config.toml
n_experts = 12
d_shared_expert = 0
lr_router = 0.00121
vocab_size = 12468
norm = "rmsnorm"
norm_place = "pre"
rope_fraction = 0.75
qk_norm = false
parallel_block = false
init_std_up = 0.02
lr_head = 0.00498
warmup_steps = 312
schedule = "wsd"
batch_tokens = 65536
Below are experts of layer 10 (counted from 0) of a mixture-of-experts language model. Rows are named router (the router's row for the expert), gate (a neuron's input weights, with its number), up (a neuron's input weights, with its number) and show model dimensions 192-255. Each number is 200 + 30 x the weight over its row's rms, rounded and kept within 0 to 999.
After each expert's rows: "mostly gets" lists some tokens that are sent to it at least half of the time; "gets" lists some tokens that make up at least twice as much of what it gets as of all text. This comes from a sample of Wikipedia text that the model never trained on. Tokens count by the router's weight.

# expert 7
router,156,196,191,186,201,170,230,207,187,189,144,225,190,276,157,203,192,214,181,188,158,174,225,218,194,135,193,181,174,195,160,245,183,171,237,183,227,226,272,159,196,95,193,194,163,166,223,248,176,210,202,230,218,209,214,190,237,182,155,253,235,205,178,187
gate0,168,149,195,230,188,169,158,197,216,190,213,165,165,207,199,165,196,190,208,165,229,190,182,140,243,240,220,205,200,216,244,217,200,183,202,194,213,174,192,186,224,200,181,209,219,170,152,219,222,204,217,271,171,251,171,221,238,198,245,241,213,229,190,177
up0,180,218,145,198,232,185,173,191,256,197,211,179,196,203,215,151,165,201,172,222,222,178,281,202,238,149,200,138,200,205,205,193,202,220,196,187,167,160,205,192,202,190,181,215,182,176,188,193,197,195,212,204,250,195,174,228,214,204,165,171,183,202,164,195
gate1,227,159,156,195,229,195,244,194,209,261,206,237,175,199,181,224,220,186,218,168,174,205,139,224,200,126,215,202,165,159,188,189,188,188,201,213,224,227,242,195,184,186,185,171,188,161,153,216,231,161,279,261,205,169,194,215,201,165,154,198,206,182,215,209
up1,178,153,159,179,166,132,217,236,196,190,241,263,206,208,195,211,188,185,191,233,163,210,165,172,169,184,192,186,268,172,176,188,205,184,195,124,197,168,239,211,199,171,180,205,170,211,197,201,254,198,168,210,198,161,206,202,220,232,157,150,247,179,197,165
gate2,154,224,170,148,255,204,222,148,172,212,180,159,164,144,144,201,191,186,205,116,192,210,207,229,230,154,165,223,160,193,221,240,176,211,176,169,247,202,166,191,203,207,173,211,229,202,173,270,154,185,208,223,255,200,220,202,203,169,216,232,154,221,182,170
up2,166,184,190,192,220,237,206,162,221,246,142,154,169,161,176,214,201,218,205,181,169,242,202,230,255,151,200,207,236,234,168,228,203,176,191,192,222,247,185,204,211,233,165,203,141,163,193,233,183,161,226,216,181,183,234,240,219,228,204,254,175,183,181,176
gate3,184,212,250,218,201,165,232,165,187,178,179,186,184,242,174,279,201,210,170,187,184,232,198,230,212,202,192,258,152,207,218,171,195,259,204,186,183,188,156,226,190,173,177,153,187,221,168,203,215,183,188,229,225,234,189,179,206,224,149,218,189,137,237,185
up3,227,161,257,187,140,229,207,211,290,224,176,204,188,197,179,264,151,223,194,179,203,243,181,187,171,167,179,208,199,236,207,159,204,183,183,215,150,229,218,208,191,250,211,172,205,187,191,187,207,222,148,167,167,163,172,191,192,183,186,201,212,226,225,212
gate4,193,222,227,208,154,185,186,167,184,171,219,235,143,171,145,248,200,270,228,195,140,194,147,226,214,193,205,154,246,184,201,267,226,194,221,235,216,205,193,191,210,162,204,140,188,246,128,164,172,203,217,203,212,192,174,204,195,202,153,234,188,180,232,226
up4,188,212,174,164,206,188,234,184,192,224,182,133,186,208,186,186,155,181,144,188,192,223,200,164,197,202,235,158,183,218,173,274,208,219,201,194,187,150,194,211,183,239,211,201,177,225,224,205,200,147,223,225,221,223,217,251,188,229,178,229,149,268,189,179
mostly gets: " two", " one", " part", " three", " second", " number"
gets: " 1", "th", " 3", " one", " 2", " 4"

# expert 5
router,220,199,174,193,171,173,204,189,217,191,223,175,168,254,207,192,153,193,228,168,191,239,150,151,157,234,233,198,213,272,181,253,221,194,183,216,223,227,208,210,201,189,195,203,224,232,189,192,232,172,205,231,233,142,193,241,193,200,192,190,243,166,232,151
gate0,207,190,203,179,267,222,214,219,212,216,183,256,174,200,235,245,192,205,158,276,258,203,206,190,208,216,180,214,183,230,203,171,216,221,175,182,163,202,199,192,186,188,183,189,199,193,184,201,214,173,222,201,192,188,247,163,198,221,165,187,165,179,186,185
up0,209,256,200,207,228,160,166,197,182,210,156,204,265,232,180,217,193,216,246,165,109,169,206,197,167,119,202,173,176,236,202,221,197,183,222,186,196,198,204,170,215,183,176,231,236,181,200,182,218,193,193,183,196,258,157,196,181,196,212,234,211,184,186,225
gate1,153,180,202,189,231,212,191,255,163,187,190,196,198,148,181,219,154,239,225,155,232,233,185,226,224,193,205,123,171,203,196,202,212,169,211,201,209,213,257,183,172,173,181,223,130,180,233,191,137,282,247,196,222,281,196,197,201,174,188,226,189,172,233,211
up1,184,225,209,189,217,204,210,231,226,199,132,207,234,173,203,206,185,201,212,262,222,163,168,197,172,198,167,226,146,213,177,258,232,191,137,188,159,203,199,190,204,186,216,195,197,243,188,171,199,204,192,170,234,197,183,278,183,233,214,170,134,204,144,228
gate2,236,217,202,185,183,231,196,169,194,170,196,228,183,285,255,162,238,256,212,166,99,263,183,208,194,198,179,183,174,177,167,190,233,202,140,154,161,189,252,204,230,222,206,183,137,211,177,205,254,137,156,198,215,186,167,195,190,197,187,216,236,234,200,209
up2,173,198,220,224,204,217,229,210,243,226,231,224,209,212,164,242,119,186,170,200,279,173,185,191,202,216,209,217,185,149,198,208,208,206,235,211,195,203,195,219,169,202,201,229,161,196,193,104,174,225,231,176,175,204,206,207,199,172,210,175,187,174,217,225
gate3,241,200,214,151,146,226,178,201,135,135,202,174,220,210,191,203,239,207,146,176,185,225,219,239,173,208,173,202,199,262,209,255,269,160,184,218,198,186,260,160,191,172,191,189,192,193,179,201,238,202,185,185,212,176,218,229,197,242,200,200,207,213,193,177
up3,222,217,164,205,148,234,196,173,195,173,240,149,218,156,194,172,155,146,186,175,184,259,206,240,232,219,226,182,193,184,206,175,196,198,215,163,277,199,194,209,213,216,196,198,248,232,205,218,246,219,181,178,251,223,218,186,201,200,181,230,223,174,228,142
gate4,250,170,230,229,195,198,224,183,181,187,204,138,158,227,166,183,231,179,247,207,253,245,211,196,195,193,187,217,186,247,156,209,168,190,237,223,182,218,219,158,209,193,190,249,170,178,178,201,205,183,219,260,181,235,184,190,183,203,213,227,234,240,213,202
up4,239,173,200,147,199,182,262,183,186,131,246,192,167,186,190,204,238,179,219,191,221,223,195,229,193,185,181,171,246,210,159,217,228,224,241,147,171,210,172,208,143,173,187,227,179,199,189,208,235,198,202,244,151,220,210,193,133,219,177,190,219,235,182,230
mostly gets: " was", " has", " had", " not", " is", " been"
gets: " to", " was", " is", " and", " were", " had"

# expert 6
router,220,229,246,238,152,227,185,219,220,203,277,267,202,151,182,173,189,207,127,227,154,133,151,211,170,226,210,256,182,241,228,178,185,196,196,203,192,213,216,194,241,197,182,204,199,194,175,177,187,194,117,229,172,212,201,192,265,198,209,144,221,192,199,236
gate0,230,130,204,143,188,211,223,248,249,209,197,192,233,196,213,188,145,172,176,207,258,193,152,206,241,185,211,220,151,181,204,214,238,185,204,212,171,197,211,235,186,223,213,253,159,176,217,214,180,166,227,189,194,210,216,227,216,198,180,226,208,152,204,184
up0,190,207,201,210,205,211,212,160,158,250,137,218,279,223,220,176,202,201,192,175,154,203,208,208,199,208,199,180,226,217,258,189,148,229,187,184,194,179,194,250,196,185,205,245,240,173,195,286,278,227,173,192,210,193,189,192,199,187,155,160,186,241,223,214
gate1,218,201,212,234,280,226,152,252,198,209,166,176,217,170,160,175,188,193,175,174,248,232,190,218,218,241,213,180,197,205,257,246,213,217,225,184,215,198,233,266,170,186,163,210,242,250,157,194,189,154,214,256,197,210,169,184,188,239,156,185,179,220,213,206
up1,184,232,214,139,218,186,220,213,224,168,217,219,148,183,231,213,203,141,182,259,222,183,223,205,214,247,206,204,191,205,170,203,231,213,164,193,225,232,183,200,199,191,178,192,238,206,203,250,203,202,189,197,194,204,210,178,233,178,202,224,267,146,171,194
gate2,201,161,224,226,183,206,238,172,259,202,180,189,152,198,180,189,233,219,190,213,182,199,239,225,206,178,227,194,213,206,171,163,221,187,213,172,193,200,188,221,173,169,165,152,220,161,145,184,226,215,189,197,163,187,207,209,184,248,197,186,163,231,209,250
up2,205,234,178,208,230,184,184,228,167,154,213,143,299,208,175,239,212,213,149,227,240,197,216,209,205,204,193,232,231,155,236,265,193,223,178,191,144,187,238,171,187,215,193,243,182,186,223,173,200,215,168,164,198,228,164,177,196,210,215,225,228,213,186,197
gate3,193,143,237,191,185,188,263,173,197,193,194,210,192,183,247,208,241,243,150,279,206,212,176,221,190,151,206,212,207,196,190,184,162,264,237,206,187,200,211,243,188,205,206,179,221,222,175,251,240,189,194,248,182,183,247,219,178,167,241,207,166,171,251,156
up3,192,236,198,194,201,165,178,151,154,160,143,150,207,241,141,219,204,194,203,251,266,205,209,148,219,227,174,192,227,226,209,250,207,218,172,207,149,182,167,178,198,149,188,217,195,178,185,187,183,263,178,216,215,189,227,170,250,145,209,186,249,270,165,141
gate4,186,241,195,242,236,199,261,199,179,220,163,196,210,249,167,221,201,258,203,214,196,235,219,164,190,218,206,183,170,254,198,187,207,197,171,239,216,274,160,198,184,178,216,213,238,156,240,198,217,177,184,194,206,192,207,225,172,197,186,221,263,172,215,188
up4,138,205,237,210,214,192,139,204,231,151,196,203,177,194,202,202,231,172,245,255,187,190,184,183,190,175,182,213,238,154,237,188,225,219,218,236,169,188,241,228,186,211,194,204,201,271,191,150,246,210,197,202,212,188,201,237,239,192,243,235,178,184,188,162
mostly gets: " New", " —", " On", " John", "On", " San"
gets: " on", " –", " New", " —", " in", " United"

# expert 10
router,222,211,145,221,225,270,239,198,194,234,241,210,224,159,190,197,266,227,210,239,185,189,222,200,201,192,201,192,220,168,169,200,241,156,222,270,151,183,140,182,181,204,185,187,220,182,186,200,204,219,225,191,214,221,194,192,236,209,168,191,149,205,190,206
gate0,209,201,225,216,158,195,182,205,226,227,151,201,191,232,187,174,226,196,189,187,155,253,154,208,181,172,198,231,209,232,227,235,247,183,175,191,219,198,223,224,235,196,193,187,226,199,203,209,220,181,165,183,191,212,174,195,224,220,238,190,217,161,182,218
up0,228,204,177,161,225,205,235,193,163,178,248,205,194,214,208,204,181,174,206,207,231,170,200,201,226,248,216,159,199,198,262,181,208,207,244,165,185,211,172,195,164,199,199,256,194,186,216,202,186,203,218,274,183,157,229,203,199,160,183,193,220,204,266,161
gate1,230,205,195,200,171,163,206,153,163,161,191,229,194,226,211,164,216,154,222,179,174,212,214,227,236,209,167,235,148,166,181,234,236,243,221,195,208,202,227,250,194,157,188,207,186,209,196,191,208,208,196,182,211,218,170,135,182,239,228,214,205,207,191,194
up1,197,153,182,203,247,196,247,181,202,196,176,228,216,236,174,187,201,224,173,202,202,230,183,132,200,171,234,172,169,250,222,233,159,188,137,227,155,200,218,166,245,206,232,182,189,220,210,190,249,201,224,179,223,195,205,190,196,189,217,260,181,243,174,228
gate2,233,165,154,187,196,228,213,214,209,219,205,166,166,226,262,213,133,199,226,234,193,203,209,189,182,166,229,156,210,171,221,226,284,191,207,224,177,218,199,177,172,194,206,240,227,196,160,161,191,237,231,252,203,178,198,206,145,170,184,170,174,191,196,231
up2,202,239,169,168,208,213,221,205,233,233,221,145,154,267,215,209,198,219,253,200,217,181,224,228,144,154,237,156,173,185,201,242,257,195,210,203,180,198,166,184,150,186,219,255,172,204,165,177,208,233,167,229,221,179,209,185,191,213,145,172,164,200,204,191
gate3,218,204,184,198,175,201,219,154,198,166,246,213,197,216,215,195,191,122,179,193,196,225,137,213,227,211,217,196,191,191,200,204,199,189,189,188,233,179,205,198,188,179,145,166,154,210,183,188,209,231,255,211,143,172,238,215,166,156,180,207,191,194,201,190
up3,154,203,180,207,201,226,217,204,254,232,232,149,205,225,200,194,165,180,188,158,239,193,165,200,239,155,165,219,233,198,208,143,202,191,140,169,278,166,207,189,180,218,153,165,168,217,181,192,200,231,248,173,200,167,216,238,166,183,232,195,212,233,128,190
gate4,245,187,179,171,243,186,174,180,151,203,161,153,179,250,164,236,184,228,219,156,217,188,200,214,190,180,238,176,227,153,245,165,220,198,170,171,179,214,206,266,124,226,179,163,222,213,203,219,185,242,198,215,231,226,180,229,164,247,166,162,203,223,237,168
up4,196,194,180,168,275,220,199,166,219,191,175,158,191,170,164,191,166,193,223,184,228,166,215,214,154,146,210,159,257,213,192,185,193,218,220,215,184,231,184,188,191,222,204,150,211,185,168,236,204,220,170,220,179,245,159,195,184,208,131,233,203,190,270,185
mostly gets: "″", " [", "-", " sub", " •", " non"
gets: "-", " (", "|", "–", "\n", "°"

# expert 1
router,194,246,261,234,233,157,156,202,195,129,193,202,238,180,203,191,203,155,203,164,154,159,200,204,253,177,207,235,196,185,215,237,206,176,195,223,196,192,208,219,228,252,223,177,200,210,209,172,233,221,199,129,130,222,239,177,241,233,197,184,181,200,154,203
gate0,149,202,212,183,232,164,214,209,153,234,157,181,208,213,200,190,195,168,205,198,180,221,227,220,168,141,188,163,167,201,179,214,196,242,254,127,186,216,187,158,202,187,214,158,261,132,240,246,205,172,258,213,196,199,246,226,202,157,147,236,167,195,192,192
up0,209,196,172,176,248,189,211,169,174,211,191,216,217,265,181,198,206,151,252,151,227,196,196,210,194,176,221,202,174,209,198,221,164,142,208,152,177,183,173,173,238,186,165,207,137,183,174,197,222,132,221,240,196,181,186,185,223,215,180,221,159,178,180,190
gate1,211,188,182,206,229,225,238,190,230,224,220,159,222,166,165,274,213,174,174,153,207,242,183,221,263,189,247,165,187,180,226,207,220,250,192,169,159,213,280,189,145,240,262,245,184,173,204,233,202,212,204,193,169,161,149,248,198,218,201,184,200,180,223,176
up1,214,244,226,190,173,239,253,168,157,152,204,225,153,226,158,161,189,167,203,171,171,210,205,192,214,199,183,141,217,227,200,213,149,180,203,186,228,210,208,175,209,193,139,218,158,212,220,209,199,145,183,187,190,197,162,187,220,158,255,205,202,204,149,203
gate2,196,180,222,178,228,179,218,205,216,177,163,190,158,207,237,192,233,207,200,163,207,258,219,207,229,173,173,201,151,221,168,267,201,201,255,202,189,207,222,217,154,181,210,184,217,116,193,226,164,254,234,252,175,227,223,208,213,188,234,259,199,176,235,174
up2,164,223,174,142,209,206,205,197,202,198,173,160,236,163,231,146,200,232,179,224,134,211,227,230,167,219,216,209,285,221,167,182,205,199,193,213,230,133,194,208,156,223,231,165,229,213,180,224,167,210,246,161,137,199,146,189,174,252,166,255,189,202,167,221
gate3,226,238,257,201,180,195,199,231,187,249,143,206,205,171,193,186,212,202,200,191,220,214,164,214,220,232,180,232,206,223,200,277,247,183,204,222,243,167,237,195,198,149,178,233,197,190,170,179,215,180,157,184,205,187,216,223,199,214,158,192,200,203,188,223
up3,159,249,199,195,204,144,202,198,179,201,167,165,235,244,191,266,244,190,190,186,202,225,228,224,174,277,202,198,197,204,179,246,245,201,183,222,243,246,219,233,190,210,185,172,269,221,196,197,187,203,158,187,199,266,206,220,204,206,168,176,173,147,192,214
gate4,253,190,220,239,188,188,226,249,201,201,231,166,200,184,225,228,163,201,214,253,202,208,162,172,181,187,210,147,185,188,173,241,221,237,182,135,221,231,220,242,180,212,149,216,247,175,133,200,219,209,251,186,234,231,195,190,218,186,187,229,196,172,293,147
up4,161,189,240,188,223,175,165,232,240,237,209,211,187,240,228,194,264,211,183,197,220,179,262,204,194,210,188,179,243,189,229,162,220,238,189,175,177,177,218,188,186,167,176,154,220,171,176,232,206,199,167,188,212,150,199,191,195,284,171,188,235,212,144,199
mostly gets: "ya", "ı", "ki", "ş", "sky", "uki"
gets: " |", "y", "k", "A", "a", "K"

# expert 9
router,208,252,214,188,179,218,150,195,224,152,225,203,236,184,198,168,153,220,241,235,257,207,154,182,217,262,184,211,156,185,191,161,237,150,154,119,155,190,153,201,203,218,210,244,189,214,220,189,196,231,199,216,185,193,158,175,153,193,196,218,208,226,195,257
gate0,200,141,206,229,204,179,241,182,220,219,157,219,179,235,188,208,161,188,204,206,207,236,238,163,201,180,184,209,196,183,289,148,289,206,225,228,226,215,216,180,189,217,217,224,231,256,185,235,155,154,214,202,186,174,174,209,212,209,184,245,195,222,182,183
up0,196,171,147,126,173,170,230,222,231,200,223,161,234,182,236,137,197,175,190,212,197,173,221,234,184,225,198,182,175,159,167,219,226,213,158,171,218,223,104,181,184,207,203,234,195,160,193,169,164,194,188,239,196,216,138,178,203,231,175,181,211,254,269,213
gate1,221,182,220,195,191,169,178,248,227,244,241,202,159,214,202,229,207,163,206,202,208,198,219,208,157,212,260,221,203,225,190,186,266,221,193,197,200,216,204,214,197,196,187,186,197,214,216,202,180,258,232,218,241,267,183,173,198,228,206,127,182,226,269,183
up1,192,238,214,155,178,211,226,163,189,229,219,222,184,185,186,221,196,202,243,196,167,217,172,176,188,201,159,162,171,141,232,199,158,206,227,237,227,165,178,207,192,187,185,205,213,190,169,239,249,174,162,223,222,182,202,201,191,206,191,159,201,234,175,186
gate2,210,154,189,192,213,180,236,209,192,182,178,238,195,235,225,207,214,185,188,158,172,256,206,230,232,229,183,251,238,161,202,222,220,205,192,157,179,219,230,205,168,185,166,216,196,208,199,233,279,241,276,225,226,193,243,206,310,195,143,230,193,156,226,226
up2,187,214,293,231,166,177,173,214,194,172,170,177,199,184,202,232,213,219,203,179,189,143,198,209,154,176,219,247,170,263,204,202,199,181,201,230,231,128,205,233,165,175,173,207,202,223,201,221,178,216,192,197,224,182,221,170,189,252,214,152,234,190,123,150
gate3,229,240,184,232,205,221,146,190,221,245,224,196,188,215,215,216,160,188,203,203,210,217,220,164,206,165,241,251,140,218,191,220,210,169,192,200,222,195,191,215,148,239,170,229,238,247,209,209,236,213,229,229,230,213,242,216,213,181,161,270,258,203,219,215
up3,185,151,220,230,220,167,232,256,188,187,220,173,206,189,180,191,209,220,177,186,178,197,204,208,202,208,183,178,205,132,219,114,279,253,175,194,185,227,200,232,160,226,178,196,234,208,211,208,185,215,220,199,208,165,236,207,164,227,179,201,189,177,219,190
gate4,209,201,200,148,164,157,226,214,185,209,166,221,164,195,211,197,226,176,201,235,205,187,177,195,195,202,150,246,210,197,203,222,203,175,227,150,184,203,194,237,232,218,191,218,243,198,170,223,199,213,194,171,223,250,184,238,200,183,165,207,275,206,213,201
up4,141,195,200,224,200,180,93,202,229,199,247,206,247,177,216,156,180,212,208,156,174,183,195,188,185,186,213,169,236,176,189,231,180,245,244,222,220,185,223,220,201,194,218,145,204,182,230,199,153,188,197,195,176,234,156,205,158,162,225,213,211,261,195,186
mostly gets: " ft", " +", "}", " mm", " ×", " Chevrolet"
gets: " |", ",", ":", ";", "}", " /"

# expert 0
router,185,207,214,207,218,246,220,240,191,188,156,246,217,214,252,251,202,167,196,252,237,237,278,201,238,219,198,169,225,265,260,181,200,262,166,144,220,222,169,186,221,226,214,180,189,197,222,233,205,133,192,178,164,224,131,199,151,224,236,235,181,212,258,275
gate0,177,158,204,233,258,200,222,173,173,204,213,185,213,175,207,225,241,177,213,252,185,241,182,225,204,259,189,198,178,219,172,176,228,193,217,213,144,236,184,157,174,187,188,214,248,206,221,167,185,194,163,197,165,213,207,213,192,172,158,234,163,182,201,191
up0,249,148,162,194,185,225,199,216,183,215,197,179,192,231,225,191,176,188,232,204,240,189,220,214,153,183,178,211,208,193,165,220,269,169,223,162,183,238,202,216,207,197,168,161,231,198,171,198,198,184,285,204,210,196,165,194,188,200,161,186,190,219,161,202
gate1,202,225,213,214,256,215,232,180,206,236,208,157,192,240,190,199,143,228,192,175,191,216,212,152,257,181,240,225,183,232,227,207,213,242,180,194,169,202,198,253,197,173,187,198,169,230,204,176,191,170,291,248,196,206,189,197,166,163,236,234,184,168,183,209
up1,185,212,164,189,208,182,249,238,187,192,178,255,211,216,202,193,196,170,184,270,195,201,211,214,194,175,214,216,242,226,246,196,235,236,225,170,206,221,188,220,153,186,182,208,191,257,205,273,201,204,207,199,176,165,192,198,186,217,186,187,210,234,177,209
gate2,152,214,227,183,167,140,184,209,202,228,188,238,211,197,239,175,241,235,157,202,175,256,158,182,167,242,186,190,210,189,218,228,195,149,167,211,210,171,180,198,227,221,211,206,215,224,221,225,213,198,191,211,222,202,185,200,210,202,216,206,175,202,184,196
up2,153,240,242,201,184,230,168,171,233,269,226,226,223,207,275,231,167,159,202,221,191,205,171,195,169,272,166,230,227,177,243,181,209,183,171,250,170,135,222,181,165,206,224,218,264,199,147,229,194,186,198,185,205,237,231,241,272,209,178,188,201,214,186,184
gate3,189,185,200,173,188,195,235,192,194,191,181,197,174,246,216,172,200,214,175,175,220,160,204,244,215,199,251,190,192,197,225,246,224,199,208,194,216,197,209,198,200,222,188,207,186,241,195,186,197,201,265,233,214,234,185,183,184,201,197,236,274,236,205,168
up3,215,234,251,263,225,204,148,191,234,209,231,251,223,209,168,204,198,224,229,171,199,212,192,208,167,222,152,181,150,191,173,190,228,191,155,212,197,169,177,209,167,173,176,211,153,235,164,193,219,195,211,158,198,213,239,172,191,180,219,121,179,121,194,212
gate4,221,184,242,204,195,161,235,257,200,144,221,222,145,166,191,210,158,230,209,192,202,159,198,239,179,187,189,215,190,183,180,186,273,173,199,197,177,221,213,256,158,200,173,151,152,187,204,191,213,188,210,251,194,193,221,176,252,198,247,184,200,203,213,198
up4,168,205,157,198,222,217,170,178,171,202,206,195,275,201,171,218,191,208,182,181,155,284,185,169,205,200,253,228,181,236,221,185,217,146,163,194,171,214,194,205,218,171,207,185,203,231,180,226,211,216,229,204,198,231,207,207,177,195,207,221,150,191,149,255
mostly gets: " ==", "\".", ".\"", " ===", " ====", ")."
gets: ".", "\n", "==", ").", " ==", "\"."

# expert 8
router,168,215,177,223,217,155,216,173,209,176,186,203,230,218,177,195,179,219,202,182,236,260,234,198,217,155,183,207,190,186,230,202,190,222,190,196,189,146,176,229,196,235,203,172,198,207,181,194,193,193,189,234,215,196,233,208,152,185,251,197,231,200,171,182
gate0,137,187,162,193,198,178,193,200,171,196,214,177,135,217,182,256,183,214,203,226,205,189,188,191,203,182,158,226,214,170,184,137,220,211,169,185,143,134,157,252,188,244,183,190,227,229,207,194,173,229,193,190,185,174,146,144,166,232,207,174,199,191,236,160
up0,178,202,204,210,170,171,206,189,190,175,173,169,214,226,220,204,198,242,136,203,178,211,202,176,194,140,182,168,217,187,160,141,163,227,188,210,180,173,224,163,201,255,264,190,214,227,223,186,218,232,256,222,212,137,238,205,244,201,233,188,185,194,183,203
gate1,228,222,194,144,249,210,225,215,222,211,179,193,222,188,199,175,205,224,202,188,153,202,144,140,189,193,248,143,233,192,133,195,192,215,187,204,182,211,246,192,172,214,160,203,198,205,189,206,210,222,233,181,223,185,227,212,192,148,215,282,238,192,225,156
up1,201,205,235,209,197,215,159,222,203,285,177,192,229,199,263,183,222,219,206,201,178,205,187,161,196,212,198,146,234,242,175,227,187,176,125,246,183,169,215,232,234,238,226,178,165,199,208,214,181,247,208,192,190,192,220,203,217,214,241,154,203,196,201,188
gate2,161,262,200,108,229,171,213,167,304,214,207,232,212,213,259,193,197,180,204,248,198,172,208,196,173,187,139,204,280,193,208,184,222,195,203,197,188,189,190,162,216,287,208,183,195,213,193,187,173,266,202,174,249,204,188,176,202,157,218,208,284,206,196,203
up2,191,195,162,219,244,217,184,222,189,222,195,240,214,219,198,247,220,229,245,216,202,218,206,242,199,230,228,181,182,202,248,137,248,243,166,162,169,218,191,223,218,167,221,218,214,198,188,189,214,238,214,158,193,189,266,153,153,180,192,187,175,218,194,265
gate3,249,201,189,188,251,221,171,170,151,212,155,146,204,175,283,198,146,202,195,203,197,176,177,280,228,212,193,187,214,201,198,214,178,185,228,203,205,255,183,226,210,182,203,208,246,195,187,250,228,195,221,222,195,190,249,256,206,168,214,225,193,159,193,206
up3,193,259,218,196,188,213,215,201,261,202,215,224,152,216,144,184,262,240,192,211,202,184,202,190,154,211,229,212,218,202,153,212,211,221,220,209,205,218,196,185,216,192,201,215,189,193,134,261,187,231,204,166,213,225,182,174,159,218,228,258,173,168,169,175
gate4,215,228,182,222,200,166,173,176,192,185,196,198,184,213,168,188,192,162,187,97,173,184,183,216,129,141,226,175,159,204,181,198,181,260,180,190,180,157,231,196,195,209,201,187,236,149,193,211,260,106,231,186,210,217,273,231,207,181,224,202,279,170,179,178
up4,227,177,231,221,209,182,171,228,169,207,212,218,234,170,241,192,215,174,240,253,181,213,205,205,242,300,213,242,190,193,228,243,210,199,207,212,163,200,215,167,170,185,153,176,177,202,230,112,203,176,252,181,124,184,232,247,205,249,193,211,203,229,264,190
mostly gets: " h", " r", " l", " sh", " t", " st"
gets: " ", "l", "c", "m", " s", " m"

# expert 4
router,200,155,214,132,201,166,168,187,173,186,190,176,193,192,177,231,215,205,217,244,237,197,151,203,147,138,197,214,198,200,175,171,182,208,221,180,202,170,226,240,212,192,205,202,162,155,233,178,159,237,220,163,207,173,243,169,191,189,182,166,206,217,218,188
gate0,204,198,202,190,194,167,205,164,179,204,196,192,219,198,199,235,202,182,230,199,220,214,244,212,208,185,173,170,219,229,222,228,194,297,168,181,258,233,197,192,191,124,164,185,208,153,191,209,203,154,242,220,221,203,232,199,234,178,188,192,233,258,196,163
up0,215,194,186,193,224,169,216,192,137,167,197,201,222,196,191,196,174,184,213,234,199,208,217,183,219,263,144,198,193,262,202,209,189,163,195,152,238,255,149,177,225,198,205,151,223,214,215,228,245,178,259,225,188,224,229,192,218,190,161,214,186,207,163,153
gate1,257,225,222,166,210,223,185,175,207,174,181,183,212,183,172,156,211,190,234,227,243,185,219,198,217,200,188,206,188,233,181,183,189,152,183,156,206,174,152,205,183,186,196,199,189,168,193,193,130,206,214,208,161,235,177,171,188,178,138,193,165,203,230,169
up1,187,221,217,209,197,213,196,244,200,152,185,205,269,196,201,194,187,238,185,221,203,180,162,237,237,205,143,190,217,184,249,193,202,252,258,187,203,199,199,204,231,164,221,196,273,185,173,303,185,208,218,211,197,189,193,213,201,224,179,205,226,265,177,211
gate2,182,211,224,213,189,211,215,209,144,196,188,200,245,212,204,222,200,266,190,162,212,189,241,213,195,164,213,222,164,222,146,154,187,267,241,187,225,210,168,194,217,182,199,203,251,175,211,204,237,219,207,217,210,241,214,199,219,178,144,213,211,244,178,202
up2,172,208,220,207,230,221,227,221,198,228,172,172,177,186,202,191,209,212,199,181,218,194,197,216,223,172,225,229,183,137,200,177,189,254,219,221,221,220,268,253,209,208,228,213,197,157,180,227,241,200,225,169,212,168,218,197,254,210,231,165,238,269,185,234
gate3,196,137,215,189,202,155,202,262,246,265,216,218,204,189,195,204,225,242,164,220,235,260,218,204,178,173,214,251,236,205,177,230,192,191,196,220,213,182,185,218,179,214,213,161,211,215,167,186,226,199,236,195,175,183,168,239,173,254,198,232,194,250,199,211
up3,153,197,243,180,185,229,215,168,185,193,199,152,241,219,199,205,226,223,231,213,191,170,182,138,192,183,205,183,204,169,197,172,169,270,191,201,196,200,208,250,229,191,184,250,134,147,191,204,138,220,229,190,206,168,179,136,186,193,171,216,205,189,225,201
gate4,154,185,149,240,208,261,232,160,231,191,231,197,204,232,228,173,170,227,267,180,181,203,207,185,212,242,207,202,223,163,187,268,226,187,192,208,205,206,165,199,109,179,141,178,173,197,139,178,191,159,283,223,213,262,204,204,194,218,217,239,163,263,245,197
up4,173,225,202,191,153,264,241,225,208,220,220,183,184,228,203,155,186,197,302,159,173,192,207,205,179,193,180,205,290,168,213,201,204,177,170,185,231,200,145,244,198,217,202,245,158,221,189,172,194,240,247,181,228,182,212,206,239,168,230,219,197,208,262,165
mostly gets: "The", " the", " its", " his", " this", " The"
gets: " the", " The", "==", "'s", " a", "The"